config = dict(
    n_experts=12,
    d_expert=288,
    router_score='softmax',
    routed_scale=1.0,
    balance_loss=0.00847,
    lr_router=0.000431,
    vocab_size=16384,
    norm_eps=1e-05,
    optimizer='muon_variant',
    learning_rate=0.00381,
    beta1=0.95,
    max_grad_norm=2.0,
    train_tokens=264800000,
)
Below are experts of layer 4 (counted from 0) of a mixture-of-experts language model. Rows are named router (the router's row for the expert), down (a neuron's output weights, with its number) and show model dimensions 0-223. Each number is 128 + 32 x the weight over its row's rms, rounded and kept within 0 to 255. Numbers have three digits each.
Before each expert's rows: "comes before" lists some tokens at least twice as common just after its tokens as in all text. This comes from a sample of Wikipedia text that the model never trained on. Tokens count by the router's weight.

# expert 7
comes before: " ", "0", " |\n", "1", "20", " —"
router:164134088177108120089145125136161098089118137111122113111164073095109097120142102160100097149142129118161121152113111095085086114166112153122174145095088112122146054131115108112159132154149167136121164102120097120159141099135130170078073157118128142105106122113160128171120135102142159131158142073222123133172177074086151058119089151113106164102148119129153112144179159166125152152102009131178073155118183110144144106153118142174126178085150237117085084113130103079099134090144103162153165128137138116141127164119072087114118135152042126062138128159088149110132141176124088147186154110085170083144117142104218064181161124132128097104140152072123143130144093114138125154119
down7:140137108102116123107088119113145126118157147089176136124119114142122087109091117124160134149159142115088120165086111064176123133121114102111119085104132118041094153161120075089087171143150139169087144103121100130118092153169101136069118145162142124157109106122080101125153102110109126095105161175147151121134124194131170150087113132136161133115110110096184045178109125113190202119137096167117093143148208117121081091139156141084149113114132147102157146092132081103128155154138111115104135160153143169161161083142122090111127151162117143169180186137222078086098143083159116119146118119162059149181147170119034248107109115174138136147178143136185186149109169161114134145128
down8:080149115166126140136099188137152107132145192124072133137117138107121140148149146111092129172139130185060105072134145142109130117132101089136104094117144162084089152147166154122180141090106089134142111187135151116157112149130089195121113102091125162136181140169106152127159152117168209142167097134085180139148193088120128080197086033118163132113068095113112136141162133169091046097150151125169137134154111119189037134107131173102141182147148134138157144136159113131110169141160084097091134134164110101130118186126146122185130099143225100138180059115136107113118195155110187124095138133163118116131103099142197103144140128149122109108121131095104111119115106122074145068111
down9:118179174161180085116134124138102062094128095145168121150132097136146134090165211107156168130113134101122096098133140131106136124125187140118107107127216120106166133139131161112101123130138069178081087105150112151120129111116126141138141098156152141125127119110153120153084105158125201126208121107105145083116146070131126106107158078167127163119092115161118117076117128117182117131124168065173159091129115120125126166121114100110157138116103099105131129128167096193120145087201110087055083087158163125127170180142063074129156143126079158102116086052160066179180163168147064105211138145120119090148089098091152092115148113107174172140157116091114188176145090123110125085097
down10:169137154100086136130120151128140091122103142159141094131110091110155110052083144174119171076195139093130067181089159105117157169136156103116155095121109116105061118134083097085156107117105124089126143113095162134129104125118173110117152116061084137115067146072098157215173160109056147122146155110100101155156118132085157174083057084136177104150126107089158129115080116118116104175109089093119142084140118179050097179112221172116186133156172084143127161160183117139146157097156159159099095132080145129115131135102109137099164162138108118081062163140199147148126111118143109151173136084188185116133117090147109128137098127128154166103146145137150115168139077139155116118107
down11:182131163052103143123158192095165086106131090183150108116135098147142135141055177134077113148153141162160130123111140200150106089199128180123138117076141142137086070156119134065122127160111152037095155162171153070112139119094119121127115126107127123101122175116109159106153166204068090165166136169101144133174080122067123163157104157074174082142145111099153143149124122093095194094139116066129176128112097169098148115102111118174102137106154175079116127081143160115108177173106175125120131142144076120185136111140136142157153125085128143125164108103124116181163130126145118075117123123113114151110063034114140118170142154103123121116160176157131132113168137165162186100111
down12:155118103103114129220120103168077146128161111181173172169051141141151155088058141155156176122118146178132133060121068132144188171116154126184127154103091132122146183104101160102152134126098124107177076137162146130166179134110150096095111113139111101117110152129193137150103164122088122099178101123126129065203088123168095112067176169138134120149066138116149132153172111093141119088093176164096154147113102174137105182144164160117112096125127098067130094122145070121127140153139119170126141125125160128126169101121142132125094153127160123114180117147105098167152179147087041116185095158076129058116098157116115123141187173139130099137192140085089196131135112090116122131107
down13:119092092143160111122135119070169123157184138103112129134183051113069114162090116167123088136149181141085198079117112189074157169138106127104146108130137130166143110151114087172129167117163205104124158117102131114148145115137132099148159124211148118077185116180107136112148142176145150152118154137092180109114095091061184160131124183094110149095142171062127120102095032136137126121118162098100112140110089115097112165130057128161119076158173155133064140120156144163134138150149137148160108093105088167131153160126159070117111144077145132087121111106091114097112091115150134162104147133142085160066102118111106084066096176102125138183086192157136194151115137129111148137169
down14:103114166084076130149133179141118057169122091109151194149155106174124083120079119092139154097143181144117136098117095128113065098118227114147114067092142139182110103102076146203131117064111141165127027106093127175075110163147147106160166112083143082088162157115147117147102115114142135092140089098114123149141105127172127083132089091154099122149156135111126113133074153217128191124133132148149060093122115082078108084148128163086146105097131107084128136153085125117155139122157139109134102189205165114203147154098123171113126133106091097095100141148115122169138157117160062172074123139081150129163129139146139141114126048147129119132102141134149124100159116177144104128143
down15:113148117133075148179174133093067097165123137068137099172093132128126087155159151138126153163151140098139125129140100156129133120152093148141165130134150135142137133100077158078135163127091151104107149135142134104183137125106091092107113176109145130113108080118176101153098139134098142097191086159120159120096175201097211135080169120053132114136132189104148111132188125135126105175194094085118097110129177162176102136153106082135153093104168107171136125126054161162092160143138128113139106128119136184108107141079100140175121131075127118143152050122072078122170162101120178139070213073159081052124140153097118092209146155107131104117157121053104126134115125169130087163131
down16:156096181127099081165139152116079169139097133148140174095114118113136124140072124105127171216116120175119163048129147093168161202148133129103073093111117130132110110106147151094085148094100175115128100098164077092147078138160125136125179096157157124137192144132100161090150175106139138128164097127186127168120106146155210138130108071111126123081132105140084072116150134127118169120178136125140106087106089119091189102171097102137149201157164154112118155150139188152073149071127132131108121125147120147109147108130186104147165136132151078148125102152165116133109136142060140064098066159160185063118089086123162120121139152116204147138112108095084117136191060105093134116177
down17:161159137206123111216069107138091079107137106111179067073109093150139105132139128100143131129127148134153163173148117092146233148135139086145066149133110133103120149122094088121076187141184151120136138103083159124127147095140110143089123148108080155088137177099113129226139126141164089087177135093099083092164119152127153149112159158094047152170118103153129121196125088079118096135156122057085162132099086171123104134120096103129111122156156128129113124109130145102148200112128130140141177142104162099103127108103156134131076089102100092097155139095142174075139134127117088150062172114145144147139122112101111114099152137095191087161132106187132182126091102050133181132105
down18:155074186112137211142141111160110139213104114131134210116106156132166116079134102141084080106120107175057107106165126105197164096076133142100154100129120176116072121110079138132102103123145122124131126123164129080098156143131161083083173147101111135137066153124134182134135170125108116168073152160188155172150105132166099179205080120134095100142116133060080180135178159116111139117105074070099121148111157146115126134083149096110153093194079121141161099072116114115124132120146122148122124089146092117141121127131115098090128127162155095140125146119115201080140160169126162152114138141131119129117147156132086140242090145108098104132160089108129056153179121150119190130139
down19:085082063203141164158144159161105082130093170169121099125183165146084131103139168124118164100131111148142131142119205130120089139130115108105129096133165180149131162120102160139059146159170130160116074083181139124136174135091106105120158159146123102086177125125139064099093115136108120108115110161093148165084083120131218137151134172146121079134126117104133145093141096069157158155160146156109090127113175156153120076135047153151115130127158105093209177157149052104111098102145128173147072119154101145120163134053080177139112139116149124140123145070053047167152135117099091086113108153141092127167177140136113108122133160127167095175112115133152145118145175160194122144139
down20:130092105154142142165132111123148131142144048103099143119144101116124136079094161172102167072112144141104106128112106165135170127098140100153091130121118098147054143111147130156116111112150092132111141146148133143135128139080183111079196119142129119140045061179139113108085140180160126121101110104144096166171052170102119131136123161106204166129132192108116165121125144140113075072088177151087056144102152117121163156115127085134155130084162157148101078112091182138120128149089106089185195159117142194158100126107141133131067091140064104182123000138118135063159091186154182138131135164113131120137139136126132128133158171148124174092118123171160115114163118144126159139102
down21:124127164144141181080077187152179123100143108145090130177146150105138123132183103131190149138154140134137030106148162117102100159156109100066150086108137105195139081186133148083132124129125099135127096095133170115132127164156153154148132079097085176120135154125110198107210131116111144096179117124180114135109108161133087120158097134089160147156099162047113096096090065153076134107116137149171126174177139137160117109164166139064096132158137150155141108191114107147176181095138127162099137132153132116102100152120126223147164101090110178137123088084075123133126119094103163128161070166083199093146170145050146072126150170110092121122131133157150147128151146109126154116136
down22:100098101126069164159113156075139169084123196099084155160094073128131092152086086081091133115126087091105120134130090138092083117134141118077125136100062149115115158143132055076119147065094119120147084098113165111101141150155121147093114129083107110117156109104163158150191109148150103124125159185134171148157093188142095157148148179125201182161160061134166193109145117135109136164127048135109110141067151102115141099108186117127112081137175145110087094150203118119130132113135113114090095145126117155161074084143168133084161155113098114188170117111181149084069203163096140147144121113173141170119108105116150115169109159152113137113129111159090112161179099160115074160105
down23:098113088157134128137152137115160085133119149121172115142076126081105182088120165072091111083091135205083182046110091168116146133124094117092119179144193093125137154121062105129174141098111130098123108153142131101094122141118097119094173164144146144119119141183130145069112099113168133138124135165115200144174200086109137111148156190090081101123099132124170117094137114132169103122143190132151158188183162117126172113103168126134111088141171108144108120154071127143134145113140096124072130162083101137130120151104101138136126162183190121148063081142063080064204144091065095069164129135142168134111147143150189091147123111110086171124120119144189097145105112085092110130156
down24:140090080153091137088146091143108116148135158093115110084146067139117115156083156126071083110107157139155149057134168160102140199087162144127153101108107147108121106138176081160136137117146166134142060086185158142138152126165111122090114077115153166124124098126118149091148127108149132114115133116159110157117115149083132115165102111116147111121122149141161138086118111134072127078138167127128143174155169091112126119139123185209095060047096165123136154158089222185136120128117149112116143077119077159127117110173160064097171153097172122107087139092073144119039151109134184115135148045112106059112127168140142144148082139136163150093184171121125150123119154203183074148126
down25:144163171127115117135125104184071158084056116127163138148144096100031182095124092070124139152142155153101136092129182187150085186144152141089075093159129110155160101132088118123089136105115093088120080124192163151134122068177133100166151077079127152178131096145089040118106096156098126068149191054159146154131178120137165119159162128112123104154149115092090104088136134181150130111138114090114088120165141139092202081167094124146134141107116101132143192153120092158163137165097190145102115107177159100092123134128071120132178102158133084132096089128137081080124150089129115144121091119126168083147112132117135104102131101145099134076126077093176092157109101142116169111155
down26:122127181079127149113126068158090121149170146047140123170096104191043186200137143118083120082188188162106078113094152126139082127122095104139154078114134161110099121159101140162136194147140110069157127146172191153114139105107134138171063131162137102054105178094123151123107149090089103131176103141149118152100128174162154155134125082046212108145183112105146129119140170158128172117116145127144163122125130151171164086167143139094124144099115094118109134079162141175072133065155145131118155094102154052112166094109121155111164090130141119125159166101120157135081123162078155195135145101153116123139156126118156140157179126092123118138122124112155159158172099082129141123177

# expert 0
comes before: "-", "|", "==", "===", "The", "="
router:108143189128168137070109173092064172144142110062139129156064103139114119135172105119155165128148114135133122069190144118140114167153115110119153104141052144101145076160183114128136052097103117110096168089126130193126120097131077127123163147123122166092115160147100140040146115053089099152117147123136131133178061095053151086111066084096075181112129089101139098150128139121196099143121109120203107139132208148107114068097128137098159135143148129143133154136136107144155123113184184167169136155123143183103141177103139172128118106146169096145131131099147105145141139102096142136164094130158140148107078176136092064063106123110091128112095107066166138151138142165115141083148
down2:142131086162179133130101100104176129107095127135205182173117080150186122098162117098150058095145086137117088132123152123068089096182157135112100095148095126102090084110121138109147143084112112138075146148062087140158129183115144114202089129082142124134077142173181122147136114138099122122146037105178158058174127109185135114131118130166142102154113073144061098131195130127144176190159093185121146110144168123175137113102133139137081091152125096106125118123110069160162110131137109154107125156108135146172119165104137115133140106057072114103088110221135084140123113113097118127133112140162162127082179152110129098172166188135165179129097115125178108141182157155121122120086
down3:095143116128116128097142135174187117088116170162115165109123149168098172107101195160102130178103112173126135147108113107098114117175092123117153076154104095090086069134083111125114117098105135175148109099089122163126154130170109186152127100143183106165150168076175139034150162166106090182101061126099196149111160174103117113131114185134111121133124144136144123132102124140154151093130155084163149144162117191108097160153186156122134138101089118143122123109151205144126080154170145182124041100108146095157147130095131192135180142077157193077131079136128143103126144103166194150128132124097136063164112111135091125119130131083091139105153174149132167190135100161097072135057
down4:157104098154172127126106154161167140133166155160147091103127115156113136115110131194105131105152143121120032147127183155176107122156132093073149087181197066157085080105135102164062121118171108155081135156138111168094106157117139112085135128048167132094155113173133121124126107124124125144131111120107116142121127133150115144136117189088121100112172167133161171050128142108065143127130115147114090146144184129165112162192134164145115110197136156109127119118099137128134169127129101114099111175174099093142103148085117097139134160148179142163044157167133099076188174112083070119125050078129097137168142101153143124134089072109116081100180126119101116105233165090150116088132
down5:117140142097177156113115125119178105104089178133141146148104142087124126214159141146121079225131105147092099088106072169127193118148150154092089150109059137084127141177141139110113116146106081134112124108128182052116065093149111146152140108143129127119127095107125108173171175130138137112204127083133107114134122209076067126184110115087220089171157157151141134159091114150144119127113126104136128133145124123125168098092146146143145118177111092115124084115144132180094111171166052128107102109101113089126142149148176124044150149132155168211151146102075186113125148123167146128171184142133173090098163098084088165127157101116136162158154101128135161088149109107116153148171
down6:106163158123085117110083160120073117126164123161046161123116120131148186118143147134131100121125092097100159125057178141140111151095117166106117121105106046188132153146155119092106110089118136065088115175133091150130176063102122115115103139076132173103072121064150145135087038171117118112068145093144100113080147160150111143185175106076161072093180111089055096116092130120159157118169139097115087121156115108106135118110104055158147130137116111170117043174183139140142107115122139170127139148133147201157151142121132145107153136166161106073181115160091089097178161165148196132105084141128140105088096141094142131131061140144117109149147141143122121173147133087128124074109
down7:132127159159167148060123109087121131154128104145148112077095060061122122152107111158113108135067211125066108105108159153132141054122092135147119091124082136120178108120090142132174090114133181195134132095065162110123141051101108109103101163141114168139110129179070083078153136122102166127118110098134091095133162110064116126146122167142092080118166181073125144142121164144093116144126116156065143123105176106133080108134131081172093133155093071198081089156107072120073134142143098142138143083159105139090154100093150104186135156119132120127121146124102119132142120136149123136130122115122136176199223112139119088109175127122205117194097126134213120151139095135128138156118
down8:112107105133091193084157186144131127140148091149080122098136149158127145117202137154171072110150101069130141163126085146156174116113123204094127182126109120166089072066098092116114104066137130165098174105127153121111136204171114120112140151135127111130145077142141138144204074181121167114161104097080136149131143193105141143116075102093111187099077114123111093095129145131088156118172117113129116090151127098110177083169106155070073120117138124143076094100146185133123172092120168141195140098109108158154161138151127078129118088170162101164119143110156131097110156138183121112152153131163070108116105115148149150072089144084237106174122129169085105135165166140107090117138
down9:162141168134103149146123105155138120118123179154177142134123088066140061168154130170163126138202091128155116112059090103114189098139154115046133123131099118125103153120092085147185121108134113115131097128133111038129135160189133156089158186133112153195056082151116108087128145129153146131111149084156093126111123100130193105066120093118135092130135134157130134122130151162144088134145176144120135149074128070120086133114161153072158059038143116106180144130134132161141134169154124138172108094112067117124155163203156135095128123141090138135132102073069141120166150130155122124126097153107140188119126210099106157163098146097171089162103142113086099117056124094076089161153
down10:122094075102088169110099093129144168216107105139142170129121187130141099147164158138126066114097141134164125114147060125109141133101102126171137156153126129101160061143134128157158125139150151153144058102106101129122138142168077118156178113141115133085156159116100133135144172152129116123086141110149114120150161113106128192136087153155154121154149154151211128101114066117071167143087074143138135104082098093070153097117139097106173078142174125164101066194154056188151111138126140090186146185118119131148078128124114109128117094120127102091158163127119174092083061102161117131139110129156026124117094120091139202163142145174160083099125117108127180184142069163122073152099
down11:084138081094151108140113126064136104127131115127102117160086077135147077087146115056205126154117086174107127167145086128164085077167160149160058152138132155151133173182157070084106123164163131131087166173101073101134086148121169085136115195128123082109129153110143136197107129103099114181129049114102171141130105077181113098088056147092103118107129110136156175141121098103137073119098128084085149076121071122117071177135183096117141155146136130172112063086122140080143150171137206150136115148142097094154170106119136134107150125139083157163129081132182063159162105139140127100158165102134155175156083146126101149124076129130149090132148175143117125159121115105100113120109
down12:187130112172108170081145133191101124102145111088080096164137124127138071132126183181160048131142119103145072116104116157087094098134130130147138093169114116128129123099148157161110108194128091093086137136111166131076128048108124129164100127174139136156154151118127131174106146128119157109114148061089169102147163061098132178121092132152153101090104144164125143182110087158100090120091059101151171124109124153105161078136120115138121155133126068142092152149140148168151191123129165102128175134085147147137146124149121141149087182139173189126187159114143137120165133159088164118191118184157149123074114154139052153165174150120132170072131088113160164115123045070111201174106
down13:137177118109113133126090114105150164162150074126141141064134095062135137172150143168104141096129115157121198123163137133143131160114152137082107168121052163119089142162131124123133121169089155123134137160102130094114170149163096185101140141157126135123133216108109180143080130202174132160103126165135112117118162151128138067114108101067109125071133100130067124140120099181105082093075114144145167107146062138095162134088092169128176153185109133209086083129052123138135131125151081168122108113094122118128127076135202100168125153129110177088139131170159196104139103157105170098148140086140196135124083133095154115150184164138137165113070111160178102106135067093104141079158
down14:113097112149152119125141204130106090076111115135112102137135121117102107117115110074111117131168121194026157124093077135091135112083091049148161162176122149187148145138163097117125130129156152116128143076158146117131157158103098149121122090134190192150088144140107154224142138123131094094134091093043156092124106172164178147106102125152146129130119081167102120149125101165146171104100158118119110145135130133164115175124173192171150127129102114141142078112108155217127082102120101152135136121192125067180079207077114141115140144152061152129093132086193173080102140172159174118107113067128115134149126148139140168166134158059117125132125080166115096143120125143145126090136
down15:102151128102174115212127077110145111145135116081138117144162149148178098104101104074198145148095104067080154094075086176128107165120129152123159124206148079133114153111103097073122105179157202098078096131097143127133124185100182170161067122200091111126112114088123129094063158156181113142118143133172192157134143112156128167074117145103060169121121107133138063147112127143170122109145137127141060111135082088094088174123127127118094131092103192098170098140147124118112071150124164102074126106147114106152124202144165067129111100123145159153087131141133126155121147132087166096160173106138133112089138147184154175143101161136134112115151112096177190142130097121110089091108
down16:175139153177113100118157096147110096054133080145156175110178077153141161124155143146129150139093105159135148169170084105058150137121136182200085130116143123115138156145117133113098079113147088110124083180105147146102120061095063136122127183157131140186160140105189132136131077125105088104148157143166168081130092090173163131133122042110183136175159129107135094172146175079119092148160132130129118090141128103182103164133054155055131060076114104199157136186153075130119179130133074071151144104133091120150115140123164124116134048157141132103174125151106143135163142072106131107093137107106134133170118105117135157138097174120168165140143169101109146179127087099142152152087
down17:115108109082126109171199091168161078172098178113119153155127087159088156147104107153117156103158120101119159124174160140089117110198150123090155118136110113116139125130140159150160167074076110151112121119058170129133131107131139192132122120161111122144145152083155090128141108120113077134134108137070078101079098134134144175054151126163104108117104150112069101230115151123132139171158150122210171087178142137184137120155073152190126101154082071074122168112115131118154186086137079124182127155119126113129124106165125062135145147183111145093136162135104132103119152098138100136174077083115208111157128160128135147166212119114064169128096088064121118133117105139163094106143
down18:118113129107160081150154151114155155152103058137131123145141198114121108144133170099089125119099121149191172165157104078146066157134160123143149146140144123169150073090152090085180141125104081077164072124183150071135111148243058143115105123150127089093134135083179126170144048160156189083120070112129138174121191164158141109134161122171145083115132129111134144134169099132090135143154044062138089130120157112114122104126127118180105111200157154117116156105090114110174180153110114104120115104091136139087119129132103099144145135084115157125075074120114111107063167131114168140139150154124114145129148162146122112071138101129070146137175157121104117122207124098141161200111
down19:134113139163099135100151126096149160144100110090150168106158157115207106120140126061069145125136156111173130121146045157101116137115162153113133109102121122146117099069083147082106131186081145133077140138100106068124151153111135151077097104153137069101106182168150138108076168150134139113105100167186152168132225123072118143175121140184141126079120123101140158087027120153172120135130130121159028171148141083155133120105087181099120187121148130149123166094102115095099104159080160119129157151202120115130081115155145133135091126148123117114117193138142106136126125118096121154130085105136175144133144103130197138192104190165165153139133163137105168158072136194138085139137
down20:107150156143111141137121064070093143142087085087151132133162151116174144198107143100116145165087118158108174123168123134087140129122100148126154052146155119185130119134104140109106161142140086186121111084085134113125116071085144116177110201066080187114123122123125203169033153137128079134193169104180182126129138069165116130155135157125121111177108161159133068093151098126139147135201159102156127171151120173129085143117139099116116128133132107162106150119188124093050110120133143131122127053194146116134091142160116145115079110124173133118112094217081098139135074108154071120138103130127137102118112122134128125134182117125125113148195153204116106123128187142091101099124
down21:134094087112159125121182147144138164097197127165175108150132134105120147153119150097116152120030090183132133165139107100149102111099142141151118171098093131143181072119130127123196153075155112118172107114083099071154136160105152134137105128172120142163132135121074148153138138167035149149109160139152184161111196153148170134142182148148171136098112183122113132081130102139115115137169118115140157149118081053074072150192166161127145133051133119121158085110130171101154132147116130108147137120167182079069168142106107135139124232123092147111107156076105127103132078190103170148130093098154127116126121131142170138145141124112189110139105214132096149125123125065107067156100

# expert 8
comes before: " the", " The", " a", " He", " In", "=="
router:136131205119149160150098094088181106143103125193182138142099141088121114166152110074037122140126100101081162069104170112151134125153141137109109187147115112118113139140117199114196148069067087119139151148047095094101136142048116090137168068173120142184104131151143130162104071091187120078124102179159073120148127138100151104101211120116139089105109152081097112130140113113138128086131178132161120115159096130162116149134141101090065103145132081110136136129097180152149178121125122182096129141105157102139095078152127154158156147078161136132144125120200189062173112147147125128115121156097111145179108128076146161138089182129116150167140129165084151102153133137142176127112
down7:122129132162108145142118152113123118192154142156144146098117111113152154086120124106118139165069080189119147077054077179121144111100076042099098143165065081093137161174127119182093113102122171141143135138139171134112141145108076166132151125167083143104127136174092065133123115090085120099149088122170114189126115121155120128136119143174143154153197101119079050167149109140102153156130102148194127138099124116156145108158177060108129123073103136109146121058194167076075117126106143182060152157145070112082074147131081158165114168123124128078123173160152121109141093141079116151108108123166187148081167089122194176153151143126111129109092155122127104168093136091147138138144
down8:082103098141192143159169159157144148116200163113142121106160158155110139082081137166161070129068147108124099125151154151147086057110121138148137101155147107128064141097100120119096170095128148156163096112172138128099088101106074132141101148156159119097125078107154116180166143181107169103094134056103126142125184094170117100121143096202136174167127152148157112087139121171131141132142155133137171094097212139096130181133128145154132200121132118162139109177061074117148159110130092083161089128093087098143133160132135182093094064124146127170165081110056153162099109074065149152153107083111166153112113118114174101096136071189115144125126096141124159146163133116137074072087
down9:087159004093124129177123161129141090095165136099114123122140163128103071141178159082173150097159152078166088196092168182127130122140114146186186100116160098108127111128101146152127111110124114157169127089122145109063137148150118109092135162141173150137149104175145154149131171166163197124134139126137132105150147098141083140121156099167106088160116105115177088104168113152169091118118108137111142171148155112102103104116143182052131167085093182130053167147132097101140117126173071101165133074092094147119115095162151123084119096121096114116115179090112128113125168119082133110135081046154150090124199082158130145184137157152139099128069082207079103160125132153144124117130
down10:142123148063147115112087126146073125110171141089115161113154135120136111098122095065186104152111143103129104129161095103113114072129165191140103181099124101178137152089093131155125120116164083085101147121165165133128059097143125120089107150152143105165151102130138065144113155160180101102131112137129109151122255068169112126156131128132113081057112119164076115163145096161134108112203104105137130118113161084142152093192103170130141133108111145102128125072100126134107157127142129139103128147163138087131085197103141112036104154151188143150173135165171152109141168134091093180131126140065161187152171071094129135104145097142134156141122139110087112151172130182091062180132
down11:125154224151092106164207167093124123146105113182157086132075131149199168089077171052130128084070139141137159109098149128196132125097137138108182087103163113133153123153102154149118137140080116099160159106130144128147158150115081051125163074114097139066127139133088130157152100131108124085160145120169075133129172147077109161185109177149166120092114108134141122156129167088134084166107096136121104101108155128110128140169128078144098127049117135134054115150133075130193108132167100135099163152173071110131124151127149058155117147132126154109161098079092129154131120094159154126124079133187119179104134171160123099158101114128114167135166076140177128184160074105176124109161
down12:135157117164127129079145162115120094108170126121158109206132148180074118129125191174140084145153133146112141144151145119101125112078097133142117100105134149108082173126131108134105125098104141140156165129110127119105187099188138175107109207146086083178103060097143045069163167144109135048139114114057144163159195157090109134133144103147159130154182175179116148156124122208096127158144116104115137083125133167114100154109114122134109090050119075109122123119091117104059110106178197106144135108164182175133121135137136122144147186096173102112103155134177135060168093121172105077100168133146138128110125092157131171108092124140105175185161068098111129145118090117079120101132
down13:093134128187144172118119118136108128111099129153088148146127105159129085128092117030112125146149161126089123137126162135101214128120149149135146169168132113036122076157162130173111124119131160087147142101153097153159149116123111121186053131154155138148143125081130117181184144108125146128110083103163105124094120143090103134082141061107227105081105062087121175112160134129146092168137108110152074202093133112128180120109153140102098123202130150132170140128116126178167171157139135168188132140147181184113166094084104124069155150116082115164074132058142128114090164143114129127118079099132112120157093104142104130058105127176134099124120085074130111101086124139172198121104
down14:115112124134135113137100114095082200178156126152116161075105174149115168180151083134128185122130145137094110111137067121144187107152142168108102142178140128065107069075136145163140069093119149063126110069089155132093133096161093046174078152148193143135104073115126146184159125149102115110174083088149153058097123136105117176152146146096107168148155172098164124150130154104173106098164106085149190145144113161168193164095127099115100123137137187093151114118148206120157133135142088079120138154121115104151091144136097105160164099093139104106138116063140123158124108141172149125132115143140137196147091099116120140115144166093171117152146176061106142066182145120184128076106
down15:077146126180084108164150150141143137127145167121107143150132116136160160135151143139157110185139107124141128063142133168099112122119114120167136141043115074149065151132145097108169127177127114158144088122131113148081114158118123093123123128141106089136136183065156055109161173175143133126090125166085115191129176075160127137153137112128179111181129130154127142101069079164070108138147134113135196081133145109192164051098170163126107134133159142151099053122123042062109110095157064118101101156159142102072148125155043156097116126115150163090173175141129084157166100095148083152150174207165132145113116092116165110202129127144130114128084109078093126138130109112109095143111
down16:164157157107081084105111074127155120096182117131130145124092140135113120128124095160132062156132109110185121142175154195164080140081138155177131125196123130082135112098082104093114158154146078119129196132143173087145101085142116179114130129091089137062132095159135073119127093124092071137140172130095147109153126136117137164116085078143127138073103120117113136185161121155120096123159098187137132134171147090142125115110049190187171107141136120170052097205118072129125128103133158171125117175145157125085128123189110115167116126198142126146099102129105141106158172083121055137112158132058131161099126185064083134130119138115120129192098136146118103118113132175141070086064
down17:122106114115068128155140183097115115149078156127129130123085081158131139194103088116108108091162130147097157138166161128085165128142114151132088124141150109189176184105173057153165116149127147102067120132173126184096162214149161076105148091173120141136175114129151146106176147066115112096141119097093161085140117119109150172141111136083119152152155077153156125093168180096069069124126076130121129178115064114074133097121106114127162074057122111150101168158153147100112120151114136195092135120127130125067106131115089151172121139162103118154118149133146097086161130106095115065139107143069137097073178142140104156171031151140129135100103175136075155152112070108085153115174
down18:121134126094090146135144139101162169095123215165123127089133072116109111149135118124137122135093136137116068128110191090091103229155141145071161085107140123129091145089106128149129140130103168172162122106112120143105126092096137105155190138174088175163146132161139125048135132154165086137134157168134119144144104110107102090134124066096143069125119116160091136097141089133084095150110125106130197065077137089125166134108066137137107056135144127165145106094142067185127164129076156085139134112098131065153161147122132142113137133097116113135155107088137096205126100139082174009114165106168099144139150166062121181148163136127131114155105143128134127136099121077156030146128
down19:155132106125072099135167101161147114132091117073137121101076152177173112153067167128174126075055113130198197111173126137113092145077095135106123117145127121127142107157099106189143144145088145160143144099120142164180170133088123088185173114116116090106153128093148138092147037154115093114094070122120153173094139077089166163088183102132137154134108084139182135118086152089116114142121112147164127083053060108097161115110130119109138105125109126115133089147163098140119101124120170098161151133122144077031108144097067156155126137084122162103185127159130058076110138116139112171170149125186078134149124120104160135166129106059182167125199137161126121116128137138112102155176
down20:107159099109133143126143123163116133147150147176088152126122087132129116146177192085117097153196107190157062104099123061134172089113140113106096114082122091075095076144136148184142147138156157144122057128147137141158124116131191112101141201093094075065143119045152132108123196148134140125099099097169159116157150139125134099117135099150115085117101146154142141067122188165144073141186065138121147161071153132133149165113106119098105147102134123144156162162190137086160110088072128201101087103152128145123138112084181171092129151115170154173146133138139129137092064119065090141155174143093121102151145101117146037153130146143087114074107119117090076136127163093127171144098
down21:108134136119121157156176162176158101125091080076116101179084135094093092148093109160154129159140187103190105115114131180056189117129122144088149112163179122176129154153150104127112132135099161152129099058133149150076124130101108019083176121132091141124113094116133089142164157146066157110113135082115179155124123138199124126163150150125161136140166095098117133060126112151118114132100091117093140171119165115130169143141187157155133156111123145141192145084113138146116114173137126167138135085099149134058129094100117124080155141136131152081111145118104155134166091164107112175184161125244137166173097127145104132121169101127149077129145180109108142117051093106142063115059
down22:134125128110112118094134135147144125065122152096137129123122150143178103134182173110150097128113128146148126146115090129166050121131164146165121145151093145165138119099129161099102129143183139129101142116127174097146164131087136159061150156085106118107121127202139114124152145108132097100063221131136086116137198126198104169158121131110136118132177104175114134155167080162096165139112107085112155044148153142117073105188202145116112139110150164187151111148086072090116069174148172124139106091178116072139120156146106203095120220142122140161126166132114139134102123135133098154070134182029127124070189107114132178157172094101092156152057112095118132124133120139102132137123
down23:121149160155141198157121078117142094113141170155021145089106066092129171108096108091121157170167120159129108121142116143152094154107122078161104074105060148151103136115153152069140102119090140105136181097067119084132158134104119150110143071126131173125095130082107135197111172175125136111112118123247098184133147118135181115080117121159146130114175126118092142149145120149097090169102157138126135107114131141172172071144120111089093202150134121154089055141195108078126122128155119139113134153084145183136100063073088152153072139147143098104167128112128109122086123220122155093140122130138097102126118156142170122135117122180147123117133104059124127097176110127141112177171
down24:174155117109103119144134141112159156118160121101108169142124064156079142176099135093181121120094113156152125191137137104162082165143148087149145079157127110199102128156127153125133127115113151086181157097103166040093097120155099143139155208218107130095180105099111135112107154148137139109140180079101137178179076148078146088152142124184109117068124095059141149104113139173170165148119159042105086115098116111208139161119098174092128132117115120134092092148165141092155148168139131028120135112129079110154122132139124127191110078177118088125144149066105140139074115176174142136162124156109137126102144120154108150129182124119099102143176163110116144121163072121120150132184
down25:127056106097170131162093145100123169099054118116162103166099153086098132170132142172139101141089157180092156071115135137119122121114142139104098101149097059171169114129156114099111109157146081162089134124193115175105137108131145123164102150104129154145126122127141072133142179198107123101162116157111137109198138167129120099106101135101156127097148127191137109150101101175149144106059174133119092137158137133140112186202026142133149147153071169079121149114141086107111129164136088091145165177113117123125092102171156179125152123156195040179133120150111054148180148094118118142149130090054130159126155116159140116103119103133084148105100123104206103117135159073098178091122
down26:080146160108097099136115133127140156169105088131135131092088105129107146090087163116076189108121150135152127098154108199126058186143120141146200086159116142130123158173149172106136119125074123086170149141112131132083164147159108085118111142118131155186174099099126137135129112128115151153144074097123127118125154148188144184119122111125094149101132080045087180169177145089161062118099092098135135095112085128123150144111064146110125130232128114135123119096115117129134171060128109168110116151156173203123182102117148130161094077166075139154180146101114148150146136145119098135134149083128143129195082075152107124168103135144145195094102149081203095169140137109136223155143